Experts of a small language model: 4 picks a token.
Below are experts of layer 8 (counted from 0) of a mixture-of-experts language model. Rows are named router (the router's row for the expert), gate (a neuron's input weights, with its number), up (a neuron's input weights, with its number) and show model dimensions 192-255. Each number is 128 + 32 x the weight over its row's rms, rounded and kept within 0 to 255. Numbers have three digits each.
After each expert's rows: "comes after" lists some tokens at least twice as common just before its tokens as in all text; "mostly gets" lists some tokens that are sent to it at least half of the time. This comes from a sample of Wikipedia text that the model never trained on. Tokens count by the router's weight.

# expert 12
router:145150157142078164138175119227074110113117118163171098070119110139175099131122126121125072177120121143184093167152177116117127139080141130124162148102137098100192126100160142123106125160108200
gate0:101153157080116119160183131115137170094101190147140097149141130090096136171059155087070140146139134093207117061090092177121141146096159125106033098107152145093165094074102140095196086135142137
up0:172105135157129182133081134148122111186164047100049183166117146110188186057159109166192138129120143161079160181167148117106172117160107119138207187130132160126094140158149114175100176130094096
gate1:056139116124121072092160159150153082137099160132085104151171129141150092093171113118141135144128148137118168135120148101109131046102163097123166157163118125188154056151136102169033127140138057
up1:158156196158132162105101133168187150140092110163083085127129115174136147149095163105108147124175098154112097144138159070120175071071109111109162131098110101151169135092146182178044084140129125
gate2:111182157159094144131149056149103145089165115078146146141102156116102115135112149167149148124121193154103125136116137116093154116129098163180125119115140078144193169138095154058103158108133128
up2:122116023128156101123125126125087134099206158082099091131134105192110131163102125150109127077130137136129140125073100107160079130096149145062101147147149116156146052116160127152139099099144169
gate3:157181122123124121138089115116146062118134162147136126095120084160066091128095148162023134150128098104147097136172145120119164089085100154084074138124126127112164083106054145081154059159131149
up3:118065106193148146128183142187116146125111083124110091172113123090211123157188107127202103141130163177104176133104149134161060201178126115141161096110137162144103157165184083192099203121118119
gate4:120148162200112127111133100181177168150179098194116073098093092163125112074106119097107128163124132131126158186178116130136189142113109158128202105182111142182066135119172059178157177113032116
up4:141156120121103177178116141036084169086111169082101182104109187092132122145146127133119123098137149081185123145110162031151078122166143153155095118142161136078159123078092077119105092180118118
gate5:123191167139127134158069096146100163186135199087153118114111152101123173134121146104133165060060149132081169126123116111116178152098146099198090148135194084061166154119110108126111092087147111
up5:119135144108151113107092071161134135164121126127143088087123129107136145122147131101118158111077152116076168108130122152098129132132138089147124124135204078088133134081116127148117129126109119
comes after: "\n", "3", "4", "6", "7", "5"
mostly gets: "°N ", "- ", ") | ", " on ", "| ", " the "

# expert 8
router:183127133120070142114125097110122129165141072175176151115108153157098105105209145124088109126082134131151108158156070136114164124072167116085144132151090129122164167104168159170121124159084112
gate0:139139169149130110128071058028123130146098097134098137140140128148067169129155098093111113103176134109138131165154113129163116109150130154122124075135138118066139146095149115100186090159127130
up0:128175170139160111169085055074129148144085094113108125147150137161075152119136104115096104080172137142127150165122114117128149108172140154116171096159124135094116146107141105122170083179125125
gate1:165143120159173169129147083121142143146190098122061171113088139122136132132089117121100152123114082179148148100126168084164117133159135138161150105174177170130096129199125148117111219134086143
up1:090120106057110052113110171123155105097110148176176103134134113101163128114165117110150119140123163081117108137146097095085151083107138100146094156119043093120115158046156136149130086160184131
gate2:105132175111133177062082092095172107099115164127129135153170099076103093113198110126144148157152120118170119119197180105190155124129124156126147177137162130057135073161112100135116097140155099
up2:129146192120126153076100071099172108089091181115127144141189101098091098126185111141137122152139113126152126106203184084203155144103138163135140179141148125093142070175110085139134089155147095
gate3:116117171116109131103129156108098140132105122092101150196174162101200132137054136158032107125192110140096153108150139071181120084020148120122147129142132183154157091148089148171176170117122115
up3:120151138142138070146165126176151157128129067142128118178157129146151163112179131104134145118107082140091157125146143128176172214159150092153067145162066114113107087170170163172103158120128106
gate4:122110151193096096218167147092156138157117122186171118133093175102151104126164149130125166156165122193118130140195108096128141118145151087142162127153181103185160164085119094163140114141164089
up4:135096179113129182098110126168135091121097172124185126106140154156144131039135201178077108118157145171107106107054133157149113170130165078127126158051088176114114129137071181132148116144102155
gate5:149190077157143074121125152130085116119162112033156157130192168107128129116123171180111161146147113127135091129127144073140120158136123144154137214145109115186141169162144194104098177113163142
up5:135169075163157085120106140136088136134198106038157174112159134104145132123136184173135142110184121108101110127134116087113143167143111135162171197147105123236107143138160188109108150097113114
comes after: "\n", "\n\n", "0", "3", "4", "5"
mostly gets: "|", "- ", " on ", ":", "  -", "==See also=="

# expert 3
router:184104114108089166134185129147122158121144055176103136106122131109113163103130142134130100148151086154134154117142099093129131182106131094094101106049127163112126145105152175112129118137145150
gate0:156177186115070079096131089132094128136127207151118114100102149069124132130129130157166129115116214176089120124121093123123179103073163118134082079117166157196149173098124151102123205080114109
up0:131068101155161187148121175179155174129146117064128126163137118123133130129123071126175107101131052047128152126112121094140149144115133167117120098143172076037065137137081161146143101116119159
gate1:117088133083125173130107170146134174135130134146112096085154094191109133142166119103195094149081125139119115080142164149132103121116107100144128082108144162113089125074173158086102169129146108
up1:061187145126098132118106109114112085083119146115115145161125184147169145136104129194135133144146128121104132168133152101163074114117159098127141167160099107131150129164049086158124110151107097
gate2:110177105181126162131080113091105144141089095131134160118077156162136095101131163101129156143193113128176189146109192149133134115119107095092104131121096159085097144073105142149082163122103118
up2:090183121184153114098057104126129154141050061154129151133113201160135124112167148083110120152201099120157157179140115138134110093137124135063092145118075144100108166069099137126111108133118111
gate3:220062153107111151136161145099067134059129121103145118164152154162099099097110070106131185123060083174139145139084077126134182109127101117088106131124145073104119126111083128148146119098126121
up3:164108108135114166063152138063026156061111159100136115117146140131129106058147088110126197181096123186148124121138149105152187097110067068086098136126104087095101140150097181165138148136109125
gate4:131128112110138129157109143129134132094086070114076125143078114154070083094105137172161149073144100118149166116122107111106162078104130107197129097135211147175108109141125212124144141107101134
up4:137120130129156116117119136132139116115062166130182140158143168089100142139120128133121129107130168159092156118169104137120144169073155180168144138176136172142156089126093137110137168112168108
gate5:088129164079085105069180151119111106071138079141103143124119189151119120109186103142152106213132162113172142102120137110087099161156150061148184101152116147148165108094108138138149157168159136
up5:145118074152112175151089130131133154193132182110170116112142058098109145143080189065103120020129111135130160154114095152191130105116162175123118162071153068121076123140138132104085126084122132
comes after: " | ", " ", "| ", ", ", ") | ", ","
mostly gets: "400", "½", "300", " over ", "200", "261"

# expert 7
router:155145131147132121109152088120123110082126105173128088109103136093130126136107143133066129151025118153128111133142114107100162161112162104098115134082086136128114093089171099116100119166117168
gate0:083116143145112181143154036144157098128102100165089109175112108071189147132131116125181137058130125109124117055106164149143149164151116123195078171117158086069135125112176096181164128088142086
up0:127130164147127135114089099100134172147122160118137098129158108096205171106138118112068142114171133081088144121170128141130118120088130148114124164128135120147142154144142107141144125166163097
gate1:134061088132131095094168139142109139082150129141070122143126075117110118169090143159115120169110109115144126167147168166191097139186115141144126098184149153114149171181115119088149102117134139
up1:180078079210133088128145107133073090043168131107114153095153134142115197143111126143140141132116124143182108188174132149130129112167149164165128088146093115090087154126114095077166177123154134
gate2:105096146077093138160081149113100139138135079055043083090106084127150176170188158086098156116137101046149107056152185105105110140170100120164131097113184139111097123159133108135140049133111096
up2:149163163089101176174077107179158129184154123109117128127096153069145129156156156092075154108100132112134109078186176107104082138126052174127139088155177125136148128158159109163109138115151128
gate3:123021179119088023067145166097106130080126164141167147149103163161134145147120092092059093165154120104095105133080115154100123149140048157140066124108122138145104127154140142120150136091125197
up3:148220103122173213188115067148126134189131100115093125104147112094150119127125170151199145120125110147160143129165153110147142124123191113125196124119165094105142136064128131102111108171121068
gate4:108152128133174168161125103086178137150161103132153099126144110123149163143130087115103131139071141181041057195191085161076119126184101141156132131118167131128137130155128158105123117164070180
up4:100196152130104138113126082075190171189123153101107100115137107106140179079147061108079070208115128180085116171255115109088114124195107153160106139131151112127109140182156110112117099173101167
gate5:095112129152059150123140122135109119174157063160063075151129145067139134134130113078130084154103163173107140104154153144091092178169114171129113059155076141119078149161111135158127159098121087
up5:165105161112107101174129063140102095107060136155083090202167130133140124092146117160132143179176184136112111109150119118150065134179155172116164067112121161124154117129100129116102129121183106
comes after: "1", "2", " in ", ", ", " (", " "
mostly gets: "009", "981", " film", "008", " during the", " television"

# expert 1
router:117094137127125130102091093195132180125108094181105054076153158143121115120116122101090103135118133121096123106158145087153171156084132106118093158082168158147151123118127125165117147171127159
gate0:138147115101101103123106104151149067153111167097102090136128174141164096116138129091139094162068160082103077110117139174083108114114143135109147086137195134123144126172144120115107176106132103
up0:180127184141158151156109123086125166115147127137203101102104108089039172224156110123154213112169110127176089161118148124118116148203171136185049139127088129122088097109069092160129177119083112
gate1:131106150122169046165157171156109103133121125127134129183096134157166128113109115132122149129140155175138183032117144176100093122162141175161076175170082186153089119126143115107079118120122118
up1:154126119134094119088145146132140127132123101176122133133082156094108106117156182176143175128139105165124158058109123175131121103128115151118099134177116147154114151108148179120120161107099063
gate2:182117170086166097143142146135079122175183066171141131133069121139148150130134100120158175076121119089120084118131149150148142194153133148092048121167097135132148074072136141138136150163105146
up2:080106139156082141114101129096169097061068169041125108129180135146160082145079110126079086128141191121144170149156128092115085090078150115177198128037152115061117144145131128137094118131110150
gate3:153129132099186055102109084133115145143151111073157145124161118193139113141069134133122102132143153121155152156114115092084169126191131183070079115112119121139074133102129152082161101143169157
up3:124120104125118186175155210098158121114106165129125098115141121064122122128134136105144157132110110138087122099126131163166114099092147046148183135113130103117137129192138107156076165084092103
gate4:118124115164094158107173112103111145136028161131140089186171151082167121090146153123116132146168085193136122127099100192158100132093187115140178134144165100085122070168054091225139089113120128
up4:109144136068100119100153173090093123174120118139139144159123078093139121151121107107136125167112158134170143139182113172185123068234090128139144060105204046139135128147143128119144109147090116
gate5:064059107113099134082129081204170128117090126121074157111095165124134140144093127109130152156113108108106128104100087147160116142139093068112119067175118125173164093133162094086120121112088123
up5:152119126162135129112137116104137189186152093088089117152138123185116156089104118143091132097095140086134111181101105072113151197151119159135080116120178118125179126146077162152139161146128110
comes after: " | ", "–", ",", ".", "% | ", ":"
mostly gets: "%", " | — | —", " non", "½", " million", " | - | -"

# expert 5
router:139120127157145147137112149109101090128146127171152132080146160180135105137113118134096111128078113155164139199108128147112139121086115179101129103041080165147112137111134204168103146140100158
gate0:122150200152125097139146144041095150073167063140106198173190104096104122092157135087122094107141097129152130155146166121135122126104135101117127122071192117122184145108132126138117133177140160
up0:111149189167157133149127197043137168130099073127091160145148114066100166109083118117122137096144098153135157118157103151152184087078130118094164103113115136119235165151165128100160152167117154
gate1:130146180128133096111127155149105186162128159118155115105113139134117149073099152128124138127155168134088147093106135137157118125119110165140138144133165091148160165175094115181207153138148081
up1:108053107130099142160062095143119126116086141141003092127179104166178104136115125084111162104132113166197164142117121076064171147103123139112082161104135117102197129179111126130068170171139119
gate2:096075078194146180101086085129106090113131142077123119095150144104124061188149180079142139117158080080111160074111131144145135128160125187111156082117155091097136112145065111138116141089131107
up2:077174134182146099084148183144114113124109126122138166145154152166110149109095109153106178138110145131180098097125141171115137161133151097073105121120123164121144174151111127095111072126133188
gate3:094125120112125156126123116131142132129103111143116112125103176144182107091139163130076113158080157117106077060123112102117145115161103161132046142109084115120068138150121119157176178079146085
up3:184110149152095106105143145128139114116164137135140158133113114099089197157101111145078155125176098169108129182157161145144127107118160073157170129160137128154199115123136148138075097145093135
gate4:114089088140139109126134136048153155125102112125104158218109152112159182186116114067134172115078161142167118102192159094153137153144081172097111138079160116092151086150123150090126133141096184
up4:118097082122117097133107110061161124133118117135127149167149148154170157169179106115173209147109159126163177106134151148136127139147092168055129156092168132082111126159139168131121142143074165
gate5:119133169099101099132119096104135150171099157146114059115137162095076090094112081079111143076062161119130096095137218078127115096088160117109134086167084159135095131136107123105123179120147097
up5:195149115073114133130147177148155155165136092220030124114128117126123092159116118128131093155123061127079169099126142081101162068137135119069134135107158143124123155169191075129097132102125097
comes after: " |", "0", " |  |", "% |", ".", " | "
mostly gets: "% | ", "%; ", "% |", "- • Total: ", "°N ", "; A; H"

# expert 23
router:159127119124109132088155115148158146166133101130129114067078124148087113116087118116164135155102044117128064146106117066144172156136154108124119103109142094110135172157143183159140127113166146
gate0:103138083084131103121196132124146186084121153142111170136163073170108095097089112119151170093139116141109130165164118138140156064159087130135128144173197108081153115178072168140123127204128163
up0:103115136106144124154134121099119064165164115126106066121157135107152071144102155139143207139142135171159133146166152191116110139067138097123092113091117137223163133121118077130078133058138115
gate1:170071173107152131093171142088120080124164138115114160162116142148076132076136131228118127184103186123093183095100141168139129102114164114173142167144118126174123148135114127144173123115100104
up1:155135127188128156130035126110171154170108161180157134114133137128088114140163143173133065193146124155078142148082144045156149194105088152126161165174160163132083133113117112132170133136128106
gate2:151187140099112126120134088110141111114111076093172144117085153119137092098102199069167081192173079106141127119119133151121145106093109118111153115075150133138101118072168129108177072203102144
up2:145137069158151131133133147148101137077092193107146166121196086080144120097098102132109152072112117139125098172127147118112071117112136084130142077176076091147116149143133094124117156096073106
gate3:118178148093144181150170183134109101168210141162083176151155144142120094154113130141144133132137027122147140117167163127138119149151117202165120197127155133130182142095112134104162199162093130
up3:146129110128114144107159120104145136183114132164102102106112162046119116128072144156117175141157087133142145122127152133122201094109131080130080133141145155031156089180115161103114125179147108
gate4:081091142193165118093126130102168093166133098113106140121118109089077183177149079104096090100185177181086071128122151140142097103097139173112128147111102138107150145131111124150141113124109120
up4:135139090214159113111128095100156139201097050066073114137137080057071142161154074119119115084172157178080086134122098123139119146155115147123187138103061109121136133096087112136166085123137096
gate5:133138144121143160143210136097127100167158201160132103173073120126160122135114166109178065140092076147142065138070127088085150119082172142162144184134123177190152193091151161112126074026129182
up5:143138143120179155125191094090119102176126198166114151184056141108166108113128165118155076146091080119118096117083138089140158107101126157112127158144102131163113186079172148163084095022137154
comes after: "; ", "1", "2", "–", " ", " | "
mostly gets: "% |", "|---|---|---|", "|---|---|---|---|---|---|", "|---|---|---|---|", "½", " =="